Weights of a small mixture-of-experts language model, trained from scratch on English Wikipedia: 4542 steps.
Below are experts of layer 3 (counted from 0) of a mixture-of-experts language model. Rows are named router (the router's row for the expert), up (a neuron's input weights, with its number), down (a neuron's output weights, with its number) and show model dimensions 0-255. Each number is 200 + 20 x the weight over its row's rms, rounded and kept within 0 to 999.
After each expert's rows: "mostly gets" lists some tokens that are sent to it at least half of the time. This comes from a sample of Wikipedia text that the model never trained on.

# expert 28
router,202,173,212,198,170,214,168,241,228,218,226,198,232,202,190,199,210,220,208,223,216,236,211,198,208,193,214,188,165,202,203,209,240,197,192,194,217,181,190,184,198,213,202,181,178,203,198,180,216,187,188,183,188,147,214,197,180,237,168,202,205,200,205,191,230,202,186,244,220,228,214,211,224,176,215,162,187,183,196,182,221,203,209,216,191,200,199,197,186,187,179,210,209,240,207,197,205,176,206,235,201,201,215,203,209,191,221,195,197,202,210,213,204,184,182,210,216,230,208,200,173,175,197,230,199,233,162,206,182,201,220,210,212,222,190,236,222,208,174,189,199,200,214,224,205,195,189,196,183,231,181,192,208,182,157,221,237,149,195,203,215,197,180,205,200,166,189,175,206,213,195,217,186,167,192,179,239,206,195,212,185,182,221,219,202,211,227,213,219,213,237,185,195,228,237,209,220,160,253,183,214,188,185,190,244,216,231,200,174,249,199,198,224,185,217,219,226,216,220,198,187,182,194,239,184,221,191,224,224,195,161,180,226,197,218,194,202,188,194,215,193,220,203,168,166,184,162,236,219,223,215,214,229,186,216,227
up8,193,212,213,216,146,200,197,196,170,205,225,206,221,222,207,180,248,203,218,206,172,171,205,224,187,214,222,216,195,185,183,210,202,188,213,218,170,181,182,231,181,161,225,188,165,188,197,176,176,172,212,178,198,177,208,209,223,204,187,209,203,212,202,189,245,193,210,180,240,232,169,204,209,189,208,158,185,206,155,193,226,199,178,181,165,216,166,183,187,210,231,182,200,196,212,180,230,239,196,168,218,196,174,191,201,204,201,201,207,202,210,205,189,194,201,165,165,239,177,207,188,196,201,207,193,233,187,193,188,196,210,183,194,193,214,207,204,209,249,177,185,200,184,183,206,241,182,229,197,200,186,195,174,186,188,202,156,203,198,199,191,200,187,209,220,194,214,188,187,208,188,202,183,210,214,188,208,184,203,230,180,203,185,198,199,252,200,198,188,223,163,214,219,162,191,206,187,230,183,213,210,194,259,172,176,231,194,231,189,188,252,237,216,201,221,254,212,177,207,183,205,177,167,173,190,173,234,222,189,211,219,209,207,185,178,206,187,194,199,169,184,200,182,181,214,199,201,177,199,208,216,190,180,190,208,209
down8,201,204,225,192,197,171,225,230,195,195,184,172,215,201,190,220,200,183,178,191,209,182,213,207,207,177,182,217,195,231,218,193,221,188,196,196,198,196,203,213,192,197,195,167,283,211,198,222,179,235,224,202,201,199,215,203,212,186,223,199,193,183,194,221,218,183,184,217,196,205,143,186,167,235,227,201,215,190,179,222,175,184,236,233,182,182,206,226,215,187,223,204,229,220,176,210,191,197,189,188,214,197,169,190,204,167,210,194,226,213,210,198,190,214,185,187,208,196,215,201,193,201,218,187,198,211,219,166,239,190,163,200,202,206,215,218,179,184,153,203,209,188,172,211,190,236,190,200,198,226,219,217,183,189,222,214,220,206,170,200,165,188,192,187,188,216,183,207,190,203,168,230,204,185,205,157,196,199,207,195,211,204,193,223,194,173,224,215,206,225,188,220,231,226,162,249,224,195,225,218,171,148,208,202,190,233,207,194,219,234,190,196,189,220,196,231,190,230,208,196,171,216,197,225,176,198,183,216,205,143,199,196,189,236,204,189,245,233,209,216,217,207,209,212,184,194,162,167,204,214,157,218,183,202,218,211
mostly gets: "km ", "· ", "Website", "sw", "sq ", "\n\n"

# expert 24
router,192,210,184,196,184,202,208,215,203,212,205,222,251,190,217,185,169,184,214,197,191,256,230,205,209,206,199,179,196,194,214,208,190,189,196,160,190,186,155,208,190,211,233,203,226,254,188,179,213,187,183,197,179,189,192,241,180,175,191,202,227,213,200,186,201,170,207,214,220,223,186,232,204,196,248,198,184,163,192,233,196,209,209,214,203,180,172,189,217,189,202,211,207,242,197,210,208,180,225,223,184,156,243,214,201,170,218,201,213,221,179,183,168,203,210,233,238,195,201,235,191,206,179,199,175,187,201,218,221,229,198,202,183,246,209,196,198,193,215,214,195,196,212,228,189,209,146,219,224,186,225,182,185,190,188,230,174,203,188,217,195,183,202,172,173,201,190,207,211,234,193,187,238,202,209,185,191,210,201,211,226,216,184,199,199,203,232,211,195,192,205,191,210,217,228,184,192,187,226,196,225,162,186,213,199,225,211,213,192,202,194,209,221,206,190,213,200,214,185,183,200,205,179,235,212,225,243,205,193,219,187,206,232,185,234,152,200,237,203,216,237,195,219,200,207,173,195,179,217,235,218,229,221,167,197,246
up9,211,204,202,192,225,199,245,181,163,178,194,186,207,215,211,192,208,182,201,200,198,205,227,177,186,205,186,199,210,213,182,218,253,195,218,224,230,163,180,220,205,237,188,186,150,205,204,216,213,234,198,168,214,243,234,201,219,205,201,207,201,184,185,199,183,196,198,214,207,248,188,205,199,193,184,203,182,215,220,215,224,185,204,190,236,207,213,205,193,215,213,205,225,206,214,219,216,250,207,191,196,207,168,200,187,198,170,202,192,187,196,181,168,195,204,176,207,199,186,200,223,188,160,198,187,188,204,176,217,184,230,264,194,158,211,224,222,220,174,160,194,136,209,191,183,216,177,175,237,221,204,206,218,221,165,219,228,198,205,219,163,203,238,211,168,201,195,179,223,215,202,185,203,179,204,205,254,203,201,208,175,188,225,177,174,195,201,195,208,174,167,180,174,203,182,219,178,214,187,171,198,212,204,229,201,208,200,181,219,176,243,199,208,205,196,177,199,218,212,205,222,210,184,189,199,200,163,237,218,214,203,160,194,203,181,187,205,233,206,213,213,232,217,180,210,176,183,175,207,196,201,212,180,211,193,195
down9,187,193,203,190,244,164,232,186,183,191,184,170,164,191,201,245,201,223,175,202,153,195,217,180,180,179,180,201,191,212,185,166,182,183,180,188,197,167,170,197,201,209,203,190,206,200,207,183,212,212,220,200,236,216,224,165,168,194,209,207,242,194,164,191,198,194,221,181,205,208,187,179,244,209,204,181,203,194,191,187,205,172,204,181,173,176,225,239,189,193,190,196,210,231,202,210,184,217,205,219,202,228,187,199,234,173,209,192,186,214,221,169,215,189,192,186,206,221,179,210,215,182,205,203,190,183,163,186,222,208,222,202,216,189,224,181,192,203,244,189,212,213,193,205,175,203,215,173,196,209,140,208,193,198,199,168,241,201,176,192,176,183,148,216,204,197,213,217,224,212,212,191,192,193,228,200,194,178,207,220,182,218,179,185,128,222,214,207,207,191,212,187,187,212,231,214,204,252,197,186,200,214,191,199,200,220,194,208,196,249,194,207,224,201,251,238,205,220,211,217,162,184,212,207,179,183,229,195,199,219,218,225,195,202,211,191,204,186,183,176,207,199,178,210,199,178,205,184,213,195,241,225,212,166,180,214
mostly gets: "og", "ograph", "politic", "olog", "thod", "istr"

# expert 1
router,163,180,235,217,158,204,190,185,211,204,218,224,217,231,224,176,184,208,222,210,213,222,224,188,208,188,220,139,188,206,193,202,217,175,184,205,195,216,187,187,185,210,226,215,202,196,182,164,197,193,211,172,168,212,189,239,184,221,159,186,156,242,193,197,211,188,211,221,202,206,188,202,197,188,214,212,201,191,178,184,220,189,199,166,204,202,226,165,172,205,188,190,208,217,195,200,207,193,210,240,169,206,196,202,222,199,191,216,199,179,191,223,191,185,223,231,181,208,198,221,168,166,179,214,182,208,196,221,230,218,222,181,209,232,229,235,243,175,199,196,204,200,203,226,187,211,197,220,216,213,208,179,193,183,188,203,178,186,164,192,229,156,163,190,192,193,194,182,164,203,208,183,206,196,219,211,232,205,225,211,203,184,222,203,178,185,212,198,226,178,222,206,192,203,225,177,209,193,269,185,209,199,203,203,230,222,209,228,186,230,175,170,193,191,212,196,225,177,232,224,192,189,180,178,188,200,186,211,237,219,178,198,212,211,205,161,199,249,212,229,232,234,200,208,224,192,170,189,221,196,198,205,207,187,200,232
up9,250,207,202,208,155,221,183,173,213,173,176,172,215,202,191,197,183,212,154,194,150,231,203,206,204,205,215,181,223,204,205,215,178,214,200,210,191,196,219,203,195,218,202,233,172,211,229,188,144,224,215,172,184,164,185,232,220,216,199,246,221,169,202,209,182,199,181,188,196,198,212,222,183,177,202,190,204,193,198,224,196,199,188,193,194,167,178,230,204,198,216,198,174,160,197,213,173,187,190,215,216,196,191,206,238,206,169,245,200,193,210,207,179,189,179,194,194,220,201,180,195,168,243,211,206,170,211,200,234,205,223,187,235,222,185,144,249,177,222,194,163,204,205,185,187,188,194,194,189,168,199,172,169,192,212,194,175,225,198,218,212,212,206,171,225,203,185,210,204,164,200,186,198,232,208,209,198,202,173,191,213,174,204,188,206,201,200,193,191,180,187,187,160,210,178,187,186,169,208,193,178,188,206,231,202,180,202,201,213,231,190,200,214,186,192,190,184,198,245,180,209,177,191,245,215,217,207,245,175,230,180,182,210,206,217,169,188,214,180,199,178,190,224,219,181,206,197,179,195,192,228,221,194,223,204,220
down9,177,219,190,181,219,207,179,208,202,224,201,154,189,213,206,179,210,197,224,164,221,176,225,203,211,144,200,214,187,206,207,180,223,196,210,151,198,178,212,193,177,219,207,207,239,201,190,192,190,219,185,191,172,231,245,206,185,204,217,156,181,217,189,192,208,195,209,201,187,218,179,199,156,209,198,203,195,243,233,185,223,187,204,174,185,205,216,178,207,196,199,227,210,209,181,218,202,196,182,198,164,217,192,181,178,193,232,202,209,182,184,216,231,212,224,227,181,164,210,215,207,220,155,192,205,210,190,220,146,196,194,216,206,179,210,227,221,210,239,237,208,246,170,205,235,216,194,225,203,203,188,228,214,186,176,216,195,205,171,176,213,198,191,223,160,220,203,237,209,248,193,182,201,191,233,221,192,209,224,173,167,220,214,168,213,216,198,227,171,203,153,226,179,219,227,192,189,222,182,184,220,207,193,196,232,184,185,215,187,183,184,210,201,217,228,191,212,194,212,209,200,197,191,194,221,214,187,178,236,194,195,208,198,185,194,185,150,221,217,205,213,195,198,218,229,175,198,203,202,197,216,195,215,182,197,222
mostly gets: "H", "B", "D", "T", "R", "P"

# expert 14
router,192,204,214,207,172,194,184,205,217,203,203,238,211,232,230,158,159,197,204,175,213,205,217,189,203,204,203,186,151,248,218,213,217,177,197,189,212,181,198,179,242,204,206,201,190,187,202,198,226,201,210,191,185,194,228,221,163,217,209,202,183,221,187,175,193,165,170,206,239,200,212,212,179,188,219,205,214,196,196,191,216,193,179,187,204,213,218,162,199,208,170,239,208,231,220,211,223,206,203,207,200,202,220,203,238,182,168,206,231,220,185,199,206,206,204,204,212,214,204,203,189,213,184,215,195,199,180,192,209,215,216,206,174,235,248,234,222,213,184,252,175,213,200,233,225,196,159,211,185,198,211,177,213,213,185,193,228,153,176,200,222,178,184,207,172,166,192,173,184,207,183,195,245,164,201,199,204,214,221,239,210,211,202,200,178,171,189,178,226,178,210,181,237,222,212,191,239,161,197,188,196,193,202,205,203,192,229,194,197,204,186,206,192,202,203,214,230,202,206,206,186,198,173,198,203,212,207,201,247,179,203,196,237,167,249,173,237,217,208,221,236,224,200,188,199,216,160,215,208,234,219,186,202,196,200,208
up24,164,173,196,177,183,230,214,185,231,220,223,206,227,152,199,186,180,225,211,189,179,198,207,218,211,220,183,218,191,177,201,196,178,186,211,175,210,194,170,187,181,182,205,204,241,203,179,178,202,199,188,201,230,170,215,158,219,174,185,222,218,202,211,218,196,196,231,232,213,184,157,216,219,227,197,196,226,203,155,194,191,220,195,233,188,240,202,187,181,201,201,208,170,203,183,222,194,199,210,175,196,197,216,197,211,246,243,197,194,209,197,197,178,180,166,196,218,170,194,215,185,191,199,225,215,153,197,198,184,189,202,194,216,215,251,202,216,225,227,224,199,222,188,164,172,192,245,192,178,171,183,185,216,194,213,212,179,166,205,203,190,225,206,194,212,206,192,198,204,194,199,196,206,233,202,219,199,226,209,194,209,224,167,226,210,235,212,171,210,192,218,208,208,237,197,204,211,178,197,226,226,192,192,224,167,191,206,192,205,212,195,215,188,198,204,247,208,234,187,208,200,159,183,204,195,192,196,168,184,185,214,199,204,194,236,206,187,234,194,235,173,212,224,196,183,181,195,173,134,179,204,176,163,207,213,196
down24,200,206,231,219,173,227,207,188,191,222,240,187,198,189,207,218,219,214,215,210,175,188,171,200,180,187,203,224,201,214,202,187,197,217,165,180,218,174,198,183,189,190,169,231,157,176,182,203,208,150,214,186,233,193,198,174,214,146,186,181,202,205,196,216,212,203,220,234,190,234,212,201,197,182,204,198,226,206,195,173,222,184,210,200,199,187,203,184,200,221,229,195,205,195,227,187,176,193,207,197,169,212,189,183,195,195,166,193,191,169,192,175,159,203,186,210,164,207,163,225,175,201,202,197,166,227,199,186,203,213,205,189,167,211,226,177,173,220,209,214,203,262,177,166,182,190,204,191,205,243,181,206,228,189,200,182,192,175,204,217,186,179,206,197,225,179,201,184,193,180,189,204,206,234,197,201,256,182,241,203,221,217,206,207,215,220,184,216,187,227,218,195,232,171,177,213,201,199,225,222,184,196,174,191,225,222,200,220,172,215,212,170,241,229,178,199,200,182,243,186,198,207,200,199,229,228,202,204,237,205,194,209,206,207,195,236,180,197,221,186,196,216,201,227,188,205,201,205,169,204,224,149,203,179,186,246
mostly gets: "Re", "pre", "re", "pri", "non", "per"

# expert 9
router,185,226,197,214,192,180,203,219,213,193,225,228,215,242,210,169,177,174,197,204,216,254,229,201,193,213,156,168,192,190,209,200,187,203,170,185,193,181,197,172,198,164,210,232,224,220,190,141,204,194,205,186,198,205,195,222,199,220,196,181,183,237,204,194,235,184,203,234,221,216,171,189,198,200,213,167,178,190,203,184,213,208,207,210,234,186,219,197,192,183,191,194,199,195,179,237,224,179,235,207,171,201,218,197,185,154,201,227,176,180,203,243,204,195,210,229,175,228,171,209,171,190,202,223,211,178,163,205,214,219,178,191,161,215,217,225,225,219,208,187,196,235,207,190,188,207,205,204,203,217,212,219,188,222,189,209,206,193,190,212,209,192,204,189,171,204,188,195,145,167,206,187,194,173,186,183,204,190,230,212,170,191,206,196,213,154,226,203,216,192,217,195,191,175,210,199,205,184,242,192,196,176,175,212,233,204,215,209,186,201,217,187,183,159,175,222,227,223,205,213,186,167,179,204,213,242,213,240,208,218,191,208,223,196,226,198,205,230,185,226,224,208,207,185,204,178,175,177,229,237,188,203,212,184,192,221
up9,195,193,186,224,200,182,228,202,219,193,210,178,188,208,172,212,218,178,173,185,241,211,196,206,209,182,201,221,223,190,225,178,241,195,216,198,229,182,206,182,195,216,208,180,189,180,192,186,211,199,195,220,212,196,222,205,224,176,199,191,193,204,201,184,222,173,189,197,233,193,178,200,201,223,211,201,200,223,218,237,159,189,178,159,192,226,193,193,215,165,171,231,222,219,202,180,201,221,191,226,187,173,205,198,213,210,205,203,221,187,190,213,240,166,203,184,186,197,169,191,162,200,240,192,188,167,193,160,188,202,203,182,227,206,196,217,230,208,181,238,223,204,198,206,179,176,231,255,224,207,208,196,198,214,201,206,195,206,206,168,181,214,197,202,169,208,204,169,199,167,197,178,173,211,175,199,222,224,215,199,176,199,178,203,180,205,179,243,181,223,192,231,196,138,212,176,241,236,201,230,197,213,173,149,193,219,203,218,220,252,197,208,226,217,208,198,194,214,195,180,234,214,206,166,189,208,221,224,221,193,200,155,187,166,187,198,203,173,197,171,211,175,200,203,156,200,222,201,207,209,224,202,194,206,193,201
down9,206,178,155,211,205,174,186,222,184,186,184,222,232,217,193,218,177,207,194,204,192,174,201,207,200,184,196,185,211,206,204,192,185,191,181,232,214,210,221,211,193,198,232,192,223,194,222,225,139,207,148,212,217,193,167,226,191,178,198,198,179,192,238,218,202,170,212,202,178,210,228,221,212,188,208,178,213,204,209,182,219,245,220,201,192,209,182,228,208,180,181,222,211,229,188,236,206,254,181,221,184,206,221,198,219,199,234,214,231,194,173,182,189,197,181,205,225,223,169,189,211,222,188,184,174,144,185,203,161,220,176,224,188,169,174,203,181,192,191,160,165,174,183,195,231,229,196,200,213,224,193,188,196,193,214,239,196,188,247,221,227,236,205,197,203,206,210,187,187,217,223,202,213,209,196,164,223,210,212,196,217,214,210,193,188,197,178,226,207,153,182,203,206,206,209,215,239,189,192,200,189,176,199,168,228,209,167,171,212,221,190,243,187,185,202,206,238,162,216,212,189,204,196,208,182,213,187,171,189,199,176,175,197,205,192,200,196,210,174,213,204,200,196,174,233,187,201,204,185,197,174,223,199,188,224,185
mostly gets: "Q", "g", "Kh", "Th", "Mich", "Dav"

# expert 22
router,194,208,195,196,164,174,213,207,222,227,221,256,202,235,234,203,194,217,191,213,199,206,242,195,187,186,210,189,188,211,209,204,208,167,187,206,191,190,166,214,219,207,182,185,236,205,171,175,207,194,227,178,204,187,180,236,180,225,178,211,187,224,189,166,211,203,191,173,235,217,203,203,199,211,199,183,182,191,200,195,212,210,194,179,212,185,198,190,182,205,201,223,185,214,223,213,230,159,205,188,200,200,201,222,213,189,199,217,203,157,162,201,207,162,206,192,189,203,202,220,178,158,169,235,188,212,207,199,235,211,248,198,204,208,238,212,229,214,171,197,176,221,231,186,208,244,204,188,228,183,209,183,196,198,203,205,213,176,165,197,232,188,191,181,185,182,199,167,190,208,175,216,223,172,191,176,227,209,211,194,195,220,239,227,205,191,195,179,215,193,223,180,205,216,214,177,200,183,229,169,200,197,224,215,208,232,210,184,194,227,206,174,193,162,231,191,221,193,229,206,158,187,186,191,208,197,231,221,228,187,157,199,235,182,221,193,244,203,181,238,185,191,204,217,190,196,188,223,216,232,186,206,166,192,174,230
up3,179,214,228,221,245,199,211,206,186,192,226,158,204,211,214,194,191,189,188,218,214,198,217,208,216,193,201,190,182,189,198,199,208,217,202,183,183,199,188,193,247,179,195,210,211,201,186,170,230,158,213,181,212,219,216,253,187,185,208,213,190,187,179,150,229,182,211,206,254,174,167,222,176,201,191,193,212,221,220,190,234,184,216,194,201,205,212,161,174,171,212,226,202,195,186,238,242,195,214,208,197,196,199,198,190,204,213,223,236,166,186,211,198,181,183,183,204,205,230,200,189,198,212,224,200,222,230,219,189,180,227,198,192,167,189,207,230,222,196,181,226,181,161,189,239,224,193,204,198,182,199,186,209,196,198,185,210,252,184,201,205,198,212,216,209,191,238,203,192,182,189,197,213,183,176,193,208,210,222,172,210,219,199,226,226,217,191,174,172,159,205,212,207,195,211,209,233,219,204,210,209,176,208,211,197,192,199,203,192,195,203,221,185,171,171,196,282,216,224,238,164,167,220,227,201,197,194,208,218,171,198,207,225,200,226,182,200,201,224,202,175,218,234,182,218,196,182,209,213,233,190,239,221,211,192,201
down3,201,219,218,201,195,205,197,218,213,199,238,223,210,197,246,190,206,179,217,187,196,196,183,180,214,226,181,212,186,225,180,190,232,242,199,188,217,215,208,186,203,177,226,196,197,216,205,199,178,204,205,174,192,201,197,199,217,185,243,202,206,184,212,177,199,246,190,196,196,191,194,208,252,207,171,216,183,209,211,219,191,184,196,216,212,217,192,218,209,211,200,173,194,170,186,204,183,173,228,211,230,197,164,185,208,215,208,228,187,208,209,192,170,184,173,201,223,180,189,241,170,172,196,185,216,188,191,206,228,205,180,232,172,187,183,204,190,199,205,209,187,192,211,167,215,209,181,246,202,206,201,177,216,203,215,217,199,176,228,211,194,232,212,165,210,228,188,215,177,184,165,178,199,183,235,188,211,201,212,210,168,185,210,182,185,191,206,200,177,188,228,207,173,213,184,219,203,162,202,206,196,195,188,195,161,235,190,235,210,250,232,221,185,200,217,233,153,178,201,194,222,204,179,191,189,188,212,142,247,196,235,188,175,194,205,168,178,214,174,212,172,179,199,178,168,229,249,202,208,163,184,224,208,187,184,229
mostly gets: "their ", "his ", "same ", "the ", "His ", "this "

# expert 6
router,196,198,192,237,194,170,172,195,197,209,242,218,198,210,192,183,203,213,187,199,205,233,205,225,171,216,225,203,176,182,200,181,223,197,176,187,168,188,210,195,193,218,217,197,199,216,189,195,210,191,184,208,233,205,216,217,195,181,200,209,185,208,163,196,224,173,201,189,209,228,195,174,201,184,193,160,182,185,204,167,233,200,195,207,237,192,219,206,180,174,212,217,202,187,219,243,218,184,241,222,197,179,224,188,233,195,233,242,222,181,176,197,177,214,210,221,217,218,190,187,195,184,199,214,208,213,159,191,203,213,213,188,211,215,242,217,213,217,192,202,176,216,244,194,178,206,146,202,221,229,205,184,198,184,192,190,186,164,170,242,194,198,182,169,221,182,201,193,201,170,227,201,190,174,189,205,189,189,209,192,221,186,214,238,191,180,218,224,176,210,249,194,211,201,231,218,232,196,189,184,202,223,180,207,226,202,205,214,179,204,182,153,218,196,195,201,243,192,228,191,186,185,186,240,235,209,225,217,226,170,194,201,226,157,222,185,179,199,179,219,191,235,228,179,211,179,183,203,235,218,170,189,180,184,209,209
up22,189,176,197,174,178,206,174,193,213,166,181,163,227,221,161,221,199,218,190,194,192,208,202,207,233,243,200,177,184,217,162,206,218,228,192,212,181,211,181,216,180,186,214,184,205,210,242,216,211,205,198,218,203,212,179,199,187,160,224,150,193,209,187,205,206,176,198,221,220,188,199,178,223,214,216,186,223,203,194,223,238,207,180,216,238,217,206,187,184,197,147,204,180,211,223,161,207,172,234,217,196,210,203,198,210,190,197,172,211,211,203,193,194,219,197,165,239,216,168,213,222,219,165,163,217,167,182,206,233,188,200,199,186,214,208,235,203,204,173,143,224,210,154,174,210,177,209,201,231,190,197,202,212,224,184,188,218,161,225,190,168,227,205,214,208,222,187,193,209,192,198,213,222,205,209,216,193,223,209,182,175,215,219,201,190,219,169,201,218,230,128,201,190,224,228,191,209,177,210,214,194,251,190,201,207,207,196,184,216,166,208,194,219,209,155,180,197,190,199,205,173,196,208,178,206,210,188,206,204,180,200,202,197,195,187,205,182,186,194,174,217,212,202,189,184,224,170,205,200,212,172,218,202,198,214,234
down22,161,187,195,210,196,208,215,206,233,194,202,219,198,161,183,215,173,217,210,198,183,187,195,192,213,153,203,175,190,194,191,203,196,200,216,194,213,239,225,199,260,189,187,187,241,182,209,203,194,197,197,198,176,187,229,209,191,204,232,218,195,187,203,179,214,190,227,188,222,202,212,203,197,211,205,158,214,201,197,175,212,230,207,206,195,177,177,196,170,200,224,252,185,248,206,241,182,208,182,227,192,215,229,219,217,210,216,183,236,160,219,205,203,204,196,196,175,193,203,207,210,184,220,184,202,170,211,144,196,228,182,197,204,195,203,185,188,199,206,221,226,184,198,196,217,209,212,183,230,222,213,147,184,217,190,190,186,189,229,221,226,200,209,203,178,168,181,202,207,259,201,169,200,217,207,206,219,178,169,214,209,258,209,225,229,197,210,184,210,214,238,197,182,221,169,189,227,175,194,187,196,166,197,229,194,186,190,205,188,213,201,196,222,212,183,155,180,219,194,196,208,166,202,220,190,236,233,189,185,222,210,182,206,182,217,205,218,179,153,196,229,215,207,223,192,209,215,213,229,204,174,203,223,188,183,191
mostly gets: "Li", "II", "writ", "Born", "child", "Direc"

# expert 36
router,171,209,201,207,178,193,214,233,212,240,227,260,201,225,202,199,192,192,235,193,213,195,211,220,210,196,230,202,178,197,210,204,213,160,183,194,237,168,206,197,267,198,232,194,201,193,210,206,191,191,209,202,201,193,208,220,163,231,202,190,211,201,201,193,220,167,197,208,239,231,207,218,182,169,194,209,210,200,211,198,209,187,192,197,233,193,195,189,183,204,175,228,216,241,197,167,216,212,219,211,195,187,240,211,239,194,216,215,253,216,173,188,199,204,217,209,219,197,199,183,185,213,201,228,211,198,161,182,213,221,240,193,203,181,230,204,216,196,210,214,184,208,235,244,199,215,166,186,228,196,218,173,212,186,171,177,195,175,186,226,208,200,161,211,195,197,196,195,208,215,175,201,190,200,220,223,184,201,212,188,180,216,190,215,217,208,183,204,240,199,208,193,242,199,234,203,211,183,209,196,200,202,213,190,221,205,244,194,169,226,206,173,186,201,198,214,213,179,228,209,182,183,185,199,214,210,220,214,224,177,221,215,225,181,232,214,228,227,176,226,241,204,193,216,189,169,176,184,235,244,185,195,179,185,203,236
up28,212,195,216,210,191,197,181,211,212,217,189,224,172,212,219,220,217,196,174,191,209,239,243,175,206,215,183,208,178,200,213,197,222,208,188,204,221,186,182,194,199,189,227,207,190,225,232,227,189,195,179,182,191,239,184,197,200,211,194,203,174,216,219,192,215,204,180,192,166,218,205,212,208,214,193,181,166,176,230,179,222,232,169,201,225,205,211,201,198,200,227,232,161,196,207,214,229,211,218,215,170,200,154,192,190,231,227,243,253,172,202,191,207,205,199,243,193,211,237,198,215,191,170,228,195,189,225,197,232,187,179,209,202,193,191,185,216,211,194,238,234,180,207,212,211,217,215,185,259,214,196,180,181,244,202,197,216,205,214,219,195,164,223,223,227,183,205,227,214,172,218,211,209,216,216,203,224,179,233,188,193,207,190,198,197,193,210,232,201,218,157,199,198,200,209,194,226,194,217,212,242,200,209,197,208,202,228,190,200,205,223,204,200,210,207,247,176,238,172,200,190,164,223,191,195,205,197,205,220,163,207,174,224,203,205,192,179,194,170,178,203,237,193,199,175,200,203,224,224,201,151,170,199,184,240,222
down28,205,188,158,192,204,219,216,224,181,195,220,207,195,179,168,211,242,190,217,200,191,205,189,194,204,215,176,206,178,189,196,198,190,177,187,178,163,185,144,205,208,208,151,167,194,202,232,217,159,214,220,199,182,208,192,204,180,194,208,189,174,159,188,246,168,191,196,214,211,196,212,218,210,202,197,178,194,188,180,213,209,198,204,202,203,212,176,200,212,207,213,203,167,190,160,208,189,239,196,192,221,164,190,194,187,215,195,191,200,207,138,220,220,185,208,179,190,190,228,194,211,206,204,163,228,196,203,199,197,204,198,186,206,189,145,222,193,219,154,202,217,206,222,179,194,208,218,200,228,216,183,228,231,222,168,188,236,214,186,214,188,198,211,181,221,219,188,194,197,189,212,215,211,199,241,217,198,217,187,198,171,167,195,187,189,193,186,204,206,208,155,192,219,234,182,206,191,197,179,173,213,179,181,209,144,217,200,188,208,211,167,206,152,193,209,214,208,189,167,198,198,178,233,242,206,161,188,194,209,185,210,140,205,224,237,174,214,186,212,194,198,190,214,213,195,205,214,202,190,178,203,180,198,202,247,218
mostly gets: "Con", "For", "pro", "Nor", "In", "Ex"

# expert 8
router,170,199,196,224,204,190,183,196,192,216,237,188,236,199,213,203,198,208,189,231,193,223,208,216,198,240,201,174,178,206,208,205,200,196,164,150,194,174,171,237,191,218,207,182,217,206,189,185,188,176,209,192,186,188,216,207,203,203,189,216,202,195,195,156,210,173,233,202,189,224,181,180,183,229,194,189,227,221,159,182,203,213,207,174,198,168,206,180,192,234,212,217,207,198,181,193,210,159,209,232,179,193,214,211,241,191,205,201,252,188,210,195,194,172,213,209,222,208,185,216,194,203,235,202,207,230,194,187,179,230,206,199,203,244,204,281,213,200,211,198,200,218,201,199,207,238,167,181,197,201,251,179,173,209,204,220,198,181,184,221,207,198,214,170,197,167,172,193,218,217,190,177,207,201,173,204,190,213,188,193,211,207,242,214,201,177,195,216,194,185,228,227,223,244,233,217,222,172,211,204,200,170,192,176,217,182,247,211,149,209,181,186,206,209,218,209,231,223,202,219,175,219,196,222,199,239,198,215,223,200,206,205,189,193,219,166,210,216,215,213,184,199,221,172,200,186,206,222,218,186,181,182,188,191,176,209
up4,165,173,176,214,182,209,202,215,229,180,211,186,162,233,204,166,192,195,186,199,145,232,197,209,197,204,156,201,221,204,190,204,207,199,149,197,210,212,226,165,225,186,200,202,198,165,202,190,191,214,192,179,187,219,187,240,160,205,202,200,223,214,205,222,140,197,208,225,203,214,197,155,204,198,187,239,169,190,226,193,197,217,195,251,194,211,211,198,188,227,208,240,199,184,192,212,218,214,206,197,226,207,211,165,182,187,198,230,219,186,198,203,179,194,176,180,182,168,173,199,202,216,166,175,193,174,181,178,199,204,222,200,173,206,260,186,184,226,182,233,212,202,210,196,214,189,227,180,202,204,216,186,179,207,215,197,168,215,217,198,223,199,184,194,191,193,193,213,194,193,190,202,184,240,164,187,167,175,184,217,178,232,206,187,220,178,177,213,204,203,198,188,198,187,181,201,205,237,174,166,192,198,200,215,222,195,239,193,207,179,239,192,187,166,229,197,204,210,168,189,221,185,198,217,157,192,197,199,168,190,208,196,225,221,229,181,229,211,215,189,178,196,210,218,196,214,201,183,214,210,212,168,177,183,173,205
down4,198,211,183,216,192,220,196,186,209,215,221,216,206,215,176,190,191,166,209,197,190,218,197,212,201,211,200,193,155,226,204,220,211,214,182,210,196,183,176,183,234,204,144,176,226,203,132,218,185,215,164,191,189,159,171,177,199,196,177,188,224,188,225,176,189,205,217,204,196,197,189,189,230,198,173,198,240,223,236,178,193,189,227,218,183,175,196,229,178,188,215,198,209,218,198,176,180,186,194,195,176,200,177,196,189,211,233,209,213,228,217,217,220,206,182,242,206,193,211,214,202,186,197,187,164,193,222,181,194,240,226,204,177,206,213,208,227,171,212,201,224,174,166,194,213,203,179,217,194,158,201,206,223,224,196,186,200,188,205,222,173,195,187,191,193,239,160,195,200,213,191,162,187,218,200,214,171,202,223,188,193,192,197,202,208,185,211,205,189,234,184,193,173,213,232,216,192,188,164,234,209,175,221,207,141,170,237,249,216,160,220,209,180,230,201,195,233,197,193,187,209,198,206,190,183,195,238,178,179,172,199,177,224,221,197,212,175,188,173,204,211,207,174,204,168,172,196,200,209,203,211,186,183,193,222,206
mostly gets: "an", "Japan", "Ben", "van", "Pan", "ler"